config = dict(
    n_layer=9,
    d_model=224,
    n_experts=64,
    experts_per_token=4,
    d_expert=64,
    d_shared_expert=0,
    activation='swiglu',
    moe_layers=[0, 1, 2, 3, 4, 5, 6, 7, 8],
    router_score='sigmoid',
    normalize_top_k=True,
    routed_scale=1.0,
    balance_loss=0.000468,
    balance_bias=True,
    init_std_router=0.00681,
    lr_router=0.00063,
    vocab_size=27312,
    norm='rmsnorm',
    norm_eps=1e-05,
    tie_embeddings=False,
    optimizer='adamw',
    lr=0.00196,
    beta1=0.9,
    beta2=0.98,
    batch_tokens=32768,
    seq_len=512,
    train_tokens=273900000,
    steps=8359,
    dataset='wikipedia_en',
)
Below are experts of layer 5 (counted from 0) of a mixture-of-experts language model. Rows are named router (the router's row for the expert), gate (a neuron's input weights, with its number), up (a neuron's input weights, with its number) and show model dimensions 112-223. Each number is 128 + 32 x the weight over its row's rms, rounded and kept within 0 to 255. Numbers have three digits each.
Before each expert's rows: a language model's description of what the expert responds to. This comes from a sample of Wikipedia text that the model never trained on.

# expert 42
Description: Field labels and structural words in infoboxes and career tables, as in Operated by, Teams:, Years: Team / Apps, the ″W coordinate marks.
router:125179147165072098148182167109103116131074098118179127152079138115054180129177151147123180147124129185110147175111085199101094104047091104135154148151091164109111124087128127140139125120131146095104122113092194062093095189155152081132114115112136100135099117137096098123147127126116139192128142150073115098122098205182142094134133125153
gate0:116180172128109111122118127132134164160115113211111098149108090135106132119058132180103115124118224146069113193137170107164112115138116096086130144090093167151166100123169128103063148111165112113149102126090148091041151160174047123111112083066110102059126151136173151175138128111132177143145109118150181102153162135132111106109163164177
up0:167133089166192124112164120106105115117151120096157119150069170105127087179111130154154126099136130128132125134078193155102139116115126164141126105141137145134165150148098114065172129158171150143118094170132108123131107079115115176099102125100115165124064130156114096144114138101197121089101084198109152150157182146094132152127179109082
gate1:143168137205065155109130100162074127057116113168131170141104172152133111088160157090122139121121097128115136167118137149132171126115097160129124066176159190121159104130167143115110120171176162136103150147069106083116181132182140165140160070157124178118144142064088131167135113133172145131152149142118101141101175113159125154135135074099
up1:162113140190107153065137081143109184112146129139152080138119161214143087185171126124099125137187118091142165174180102154138130098079096127129075122111103078158125136140117062117088079123127166114112087146074115145109122159165132101146130112067128141102130130133144081190115101192106153140189125115119115186153162115114141146195153067142
gate2:184121136125124141152165089140131105165106144126074095122148143136133093126111118159140116136178166194117179149094170129107189190136131166118168156193157146059153168101127079088062110111146087137141096103060104041128179126150093157155148110188136096144163179118132099111160090119170157161084133072160101127111129075173132119144147112152
up2:129141105081138033110151084108140131087160103150126076115091120101107130140141171134163159094221131153123130092097137091105191146121117127101170149130116100081110114142091049134096107168105081167096144116051141121117143107153139110140139100202142127136131135085098112111093100100178151133138169092106117139099124106138132141111123087098
gate3:164150083180143144123199079147175145080175140125159126102157100100101064078121149119159069173091167181164165181158154159150178140086081160124083152180109162169128107109170108078160125150061211150090096116123077070089113137114116142149144185104095190152148138182103156145116112130163073140165188129110108120114125197147127081163135083120
up3:122120203120083112144106174157110082148091114178120134156138162128139155164136131154104159143122090138076098118134140122123076080119192123125194147142151087124095161116099120132091155127152065116242118133162159212137163098148132096145096099096187107096125115121155119143093094174093141146101080073121160078203063099112113142151125142070
gate4:175138154188114050088152112082125099127174178081137121131131129182107090154151111151174174195134180178138121194100135164130081147101138137141113144135172148119174189174109126080117111151094105149125097125094148100137176123142084227117153137165113141121104124128156128138129125129111086153095107129093128125146107137147073155136114140155
up4:149121178158144101127197091142151055129094152097109173107113140157153120090179122087148070159165111137134136156137140102099113147193107101163116082113148125178125167131135152113135091099131086046077138090137164092132119093131129113149141132179097112155155070142095140136153098116166150141096105150101138121178097120155069122151087106166
gate5:125155169151105111166141109113070128142105163161153117190146084133104126097149163160108105091117102156106170126119134158128122117123107198151182195132087113171111154130075063113115077092115161098136135058096205098177160138127123127075102117117181112124139140161119094177155150101126122154091115156086134119206138155120160128173129141190
up5:116125116103074155119124164142123092121164104128090153118145128133134097112099064118109093192091142138178102121160142141127128155137176129115123087112199119087126124133156144098110105143115092085142090160137060078080103129072078119137150135168093174148154102099151221101137123153146133099124135131188176153036107106076079118105140120103
gate6:089108136130128120138194137092082190165106123109127124132126167163093142123107095120095080142083136123175182141180131170098177162142099127146100067128162169112107088104190107151117091075152138110091092123134099110133096161132112114097109099105113084131126131130102179061139059125102127126118111106145066117139148151117172049077193137125
up6:070106130073154092116146117174078155149113184118126132106084131136109138125098124099110111129121077141145147047189114123113168133088107126188154065124122118086118071094112091172114105171173145122149116116132138120129105117123135118118157098048098081107144134106112106125156104164088126152081119124094088145073127191077124094068169153086
gate7:130144162160100105081143164154163091135096047068113115121133139150158157156146128106173198123118092167127037118115132133141117092143128104099133123104110128100146118144177120147130082093165122122120158087049180128076128134144139106134134149108138103183081163178151112169123124158090075143120100161086142156118157115132079104088178187134
up7:141119164060096098139154121124109097104148146129149117175111126128163117059062127172063092135143128158127164067127155107151132103131170129183127136137134120169110132140058217134114121104111118140103107170154113140184156165084125129131138148120093137086229041140145125157150151159111176150138149062103111140153104153138132133122110091124
gate8:130178119128116083128158222146108192157126121106079138157112143086142182153138093146151111143069137086146155173181151144089162092144108078074156106139081117144092120120143125135104132103123119081099096152160078059138113156149109104088079131121110149075109090097065142112058124153089181192203094108129118119088138108078125072101105106132
up8:070098078167158113140171104150117154194124153143071081083137168092187127129152140133130131139159096136061070127156107134160115095117152215137122092136150143105173117166131092097108162082141115117104164155120175127159194110119067124135103051119115083185128125156109131163114094117088135137155156170167106119129141157097123185099120120213
gate9:078125123137103146159133084085116166081141181161087114124155159197129121090121120156169152097127182148112089157088123156104131162074093154134158062128090147121168050144138078104197134109098170056096087124160110133151158117132033147145103166146156093139180139158103149118089144114124126130188185125094168142126139153154084156173102157168
up9:116118074150117158112144104158113088144126119118103120155172158137134107099093143143183144136181113103156117099125181115069128119071139167094127199157114160162076149095106153094108174131084159136134158177185074150195133142138145172156133143153159217164137160172164121163109138089137105134117126175168058174113107136081116104196127172117
gate10:117198128149097138159082182081102129185141082127189117153147125208100157142067134132168134086082148148184149140105100161140144156108137102126113116078105121125089071113110088137096100113125120092113099076102159128153133164138094149123106098098148096163097133124164156132133159159101143148106110165063122118102074137155140110106128137115
up10:113077102094150100103160125098173104094119165137131154151093167107208169064164168067141163143144094093066110117124123096184141137159116141147138150123135150117181172148091190131160175190095162170186138135121157104161126075129146109165116152173125116126185137117107092129149138103163063147175181158161116154136168083139094176140100155154
gate11:079165150073138071116095121165123151160121124089062106137157139118197160111098067160088126172126157091102121091117149147091095140066115094156085159127110127072107127115141108190156146152173116158093145093098147132195130123113117112115082171106127120083123093160061173124094134091076122151076129139108193147092171128150138111109102091173
up11:113156114123118103178134151144135147151172135125094126106188096171177120103117121155131062145128120149110146133124147137079085124107175123169090134160072129092143223167128165159145116138094140145100094062113146187171153141124089099116142109075098129118096178144118170140134152159134109151112157110087154103158163163165172129100066096170
gate12:101136125127172102129151088129084155109161064100172167168130135176199091148064110187147121143179132137149112165102079053170121133109050079130095141068090169022119075173129166123074124156075108079116091138142094189150113157152115107098159182083127143168159143101121123080121126109199088143128149158085085126157096200111167119085146097161
up12:150111126052100123121153166115130123147156099143170069124134058144073096151090147156148089107102112123136114059084158138149115176184164130142161060160112083136149159155089079111096117146151110162158097152133145151055173108100153126115110130152101101160125124112100215130107102170193121107089152175125132133119102094109097141127121133183
gate13:108079126126105168077088151114146085102161086117135107108166100147153113158098151143108119102110150139100122144129061143130095120134078156136120187162155145130166097106100111091063206088127099108094062168045114169092139188179177156102125147122164120139117118130088096141132139094111084098130175100103086124150179112089114153167149172144
up13:160146201181113124077101175200108149065117129174111106158070116147148072088155081138108146099195087159141185151089139174132086162097100162153144112075174128171128064130178193130121134103133124127122141132117150121147077111135139126133068135054040121098132095134158128113120196136115114148094155114061116108119114124179077080110132133181
gate14:070147184155106125201108148118139116174093146118109093124092128125122145141137149164106162102120120070103097152063143207178118100118126079164175153142158177075074138140117144113132150069108168103185095091138119079155088141120103083119083119130146128115098116154104108125126105087044168167134109157144103139106133111097141096171170123092
up14:178153120080151124051123095150139125066157137152137177132142126105144079112040161104121094134136134158160155119165114047094134194131115184158048128153151119167151142103144122140154137175150108139079141152111127155126120124096131170123201131137128137116152129129096158109111139124134079093109116134111134128164061178161120132130059161105
gate15:108184124132125141147091107134143094083119163144153117101124129127103131176131113151076168184139130130135117150142169106129090079070108082162078194113093100108067116132170156143121132107111144062100160073177145172156097147205160144083090129109127171101088118088138122110129154159165124147130106077116119130126120089129125126141182109060
up15:191068137079140138129191157115090089130125148173155065053135152167134097087105158124148121159109110110130063100132086079167165157206152157122119134180164165090230144164141084079104104145114131137115097166137120108100132123091124119141136156181153068158124135162109199118106116128138081112151185126143081124100164161094143132093115149121
gate16:125160085115109134084167147181076164115118112157173141158148168093121103169148189098095129133125139156080095126122140078117121083068060132182175087181146115110115133081178139122171099108148174156126056146075125093111147104116190117118113147128140123171145077124098135085067078147110102155164112179115120179143144166169088135091190112143
up16:087157166121135150150121061120139068126094143129141118095108118147094137089064107124122133097123140120147145151151065169166168191180174083144153167072091138166094155108110115135093151146076082124132170118131163165128122158101069139113125176132173174091162154161136109179136136109163171144098175131150144143169075086076139093169104178143
gate17:151140133098120088136166141097154142131112148166144101145081184180237152157134125166088111155094139190156103123109105137187146137078096080167180100128091112130115068122144127120080096156114124113118168119131161144112106166112168095153110174087110059112130094165103088122124151132108172116094181163134145100145072139145106156093109119076
up17:162099152145140177121102144187132110129127113077133197116195059074030113151133158080160146137125121083138133141126132110091178140148154130140138137169175144148112143112138176170182120077196129190116131163122072133082110106121106162122142082159182176122142174101153127142139089140145139166114094121083138142108128069055111125162122124219
gate18:117124183134085128160168142132061079129160127149106157074094132138140113124073121148112210134103103161159152132160120161182097141134145131159133141085076113132035114086197175151087104165115174133137145133099097110099136210134096133106130127155138181068187133163104118092100103125109132169095112081129176104175124127177176077174054182177
up18:118150142116148106123157167093087123151130132134059135082133079104135118139158087158125173195101084143120092155122143176171145076108118080162112186055099105109074107078196151103103142188126135140120106107089117122107101211157122125061106105100080193139160129116128121128068084139143099145113131090095135109156156162160140118117119163207
gate19:069132113182142079103106170099121148159117039096152168176129183159098186074088057189145137144107106191083176146147072097079069161111134082161111113120151146100103055135054147138142158184151165105154109119140168123124135138116097120096138066099137132171126109178151189093163171166158181118110112153100152130121119173143137135126095157117
up19:112105099096153105127170158155098155098103125088117095132112178133120155059127126099157182109159110161047179118163146136111069106062112146155146166098117132167105144126151157123111155097121138115166101181152117096109059149095177178048128154133093115132136113134059178081137146145113163157152102151156110132109070169051117173095142142128
gate20:084096097111145149170156126120072064145127083101078161097133078149126132131123121155102131161121121158133133126090129131128189150105147098166151158071120116165103160161099135101137089075114157121155152160166077162114143066084122222156082076106145133133194091127100126051157158116142079132140171130139119131077150140099146110173132096108
up20:098187083122116146192170148143109119094143203176124060078100117199104162092100094078135140139144130122086125089144155140133210152129149139171188090149101138101180124099183101154133150084116144098172110139097113074115121166129115137099134151134091158124129163147137065121175120101172106159117116131110118175140158147161101161119166104130
gate21:170186107152114109141168089099094109113117117138183121118098134118047127132071084152126143119116147147155162147102137129173121091092122114197191132095107058152101163121176144115132128168078128157121072109090145127132127167062148133067123091115131182174159143089151131105133113135108179191146164188105098121059097165114132098142095112088
up21:132102115136150143083182133089092110112124141126149086099125145147070106196109082148142129136098173124115127166093148148169106067089169114124132119115121099172118145115105101106151094122069130161133105109145115149157201182154147118041115074098112156130137125145140112094133110130120121136143106159120144080134103198168123124110110083075
gate22:127089169177156096105170125123101103139118086130147083136165092123172126123089132132126084200156113151082124149131161135159138103103078158152126111100167128097159142091124116117172128086098140169082086105114164100109162170110093149172126077225117130120139150148106175178109152175107126127145193187101107136115126066163128127089120121176
up22:143119131202097127118132128113125103092153111106140121149147122134141089128176191081103231196165111126092125149146158182087155102115127103136137138116156124114150138092160147093136107064151166167081150070183136142107110073130147083190098093115147130196134164128149119110077120147121112160104188087133062129100158090163100121149101119148
gate23:163193161209119116188127128151150174116152173187086163138176143081156132153086092165082154125088173120224160127215146190123085140136170090161138184128164137185084137158158109157114072139164120061080120107145126157151123127176108173133144140100136097135105116115164100141137117163186167142128144152054112174133142148123140111139167136112
up23:098165133171145084162165096085115122133191168155083158050123097103160125121098088119089156127066154138114139092142099120147101112151129161138096170113126095128069129170247121163104085092111130176107120053181157188097091134158146139116134127105139090146122149107109100138179174052138149128125148133117102109085132107082130103075145072080
gate24:141146151107091108162097069170109145142125098098163143092111107121129098183151165133120184112087174175070120118097130154160135110106045146132167143145104175124110094133207161122128177109091119044127108126140189146094111126178173119129126091140187169137113147144088120153130150124169125143169149136164121134159112174113086142119177123093
up24:140096102155137106121104098154164161127115153082136154085080122122138112184165120128125125174126155167040138087097146106115165132079137138165153164117125144191179147167163135097134142146069156102108068085150193159154096098193181151100098096103134171129114142141110117129150090137185114111167137116131097084116136163141122130098148116075
gate25:090133190134059088121147125111104110174108064171119085111118148123109153124108089101107095141051142135082150203139043149168130152087134116125131110142082113099145142087110104135081175107097132105104105114134139098069144194075176106130131154149154089123105110177070157161140159086165105157110123173118143073103109133083165094141196125164
up25:145169064153145130139076109146138109090141162126171160138187145125130079108136168054178135118153091127168089078100154127101104167137088116162169165137170139081147113156145171160137152129183096143152110140095082122128162108109138134152141160132122158103137095079147174141136107107098168111134154106149085198143093111186112131163101133132
gate26:092116121212100161059145139129108131099133165144117153116105132099159162150138128137129135213180129140124107171072120112153089155122145129156192142163120114177127142099108134122131114118145139122108153100176137100105125055101109129140085149087137146178157111136125187128077104093112118153110142148122118166145127088182120139161157129173
up26:092105194125100104136152133096102077184088112156151071103150149121164126117148155101162077066024125149130166133140192148110148137175158120161104089117155101081131149114114133069149138114156119106137108132142116135186156089179063108169101166157139135137126142134101124083115130118115156167138197134136179095082129172054194095137106174121
gate27:157123196134155159116116135130112099112092134138142131085133176121166160120122108127145109118144148065136145092148143175164129163068193118181118085150111181099144107083164100130092145108161194190058073106122202102131159163179162147123151107111068133165060140151130154118166123147140076160083101138131040084119129133165123136128173063168
up27:173169173146134145171072152081157063070134150123087136174131097072135120123088145098134069118106120119156164030143112095045092120188148112065081110098137137126125114159113184082158196181142069091153177127147130165162182174142146129149160170164103130101139136072118139163107131126096109115135150117161139141088111166136093137156106164111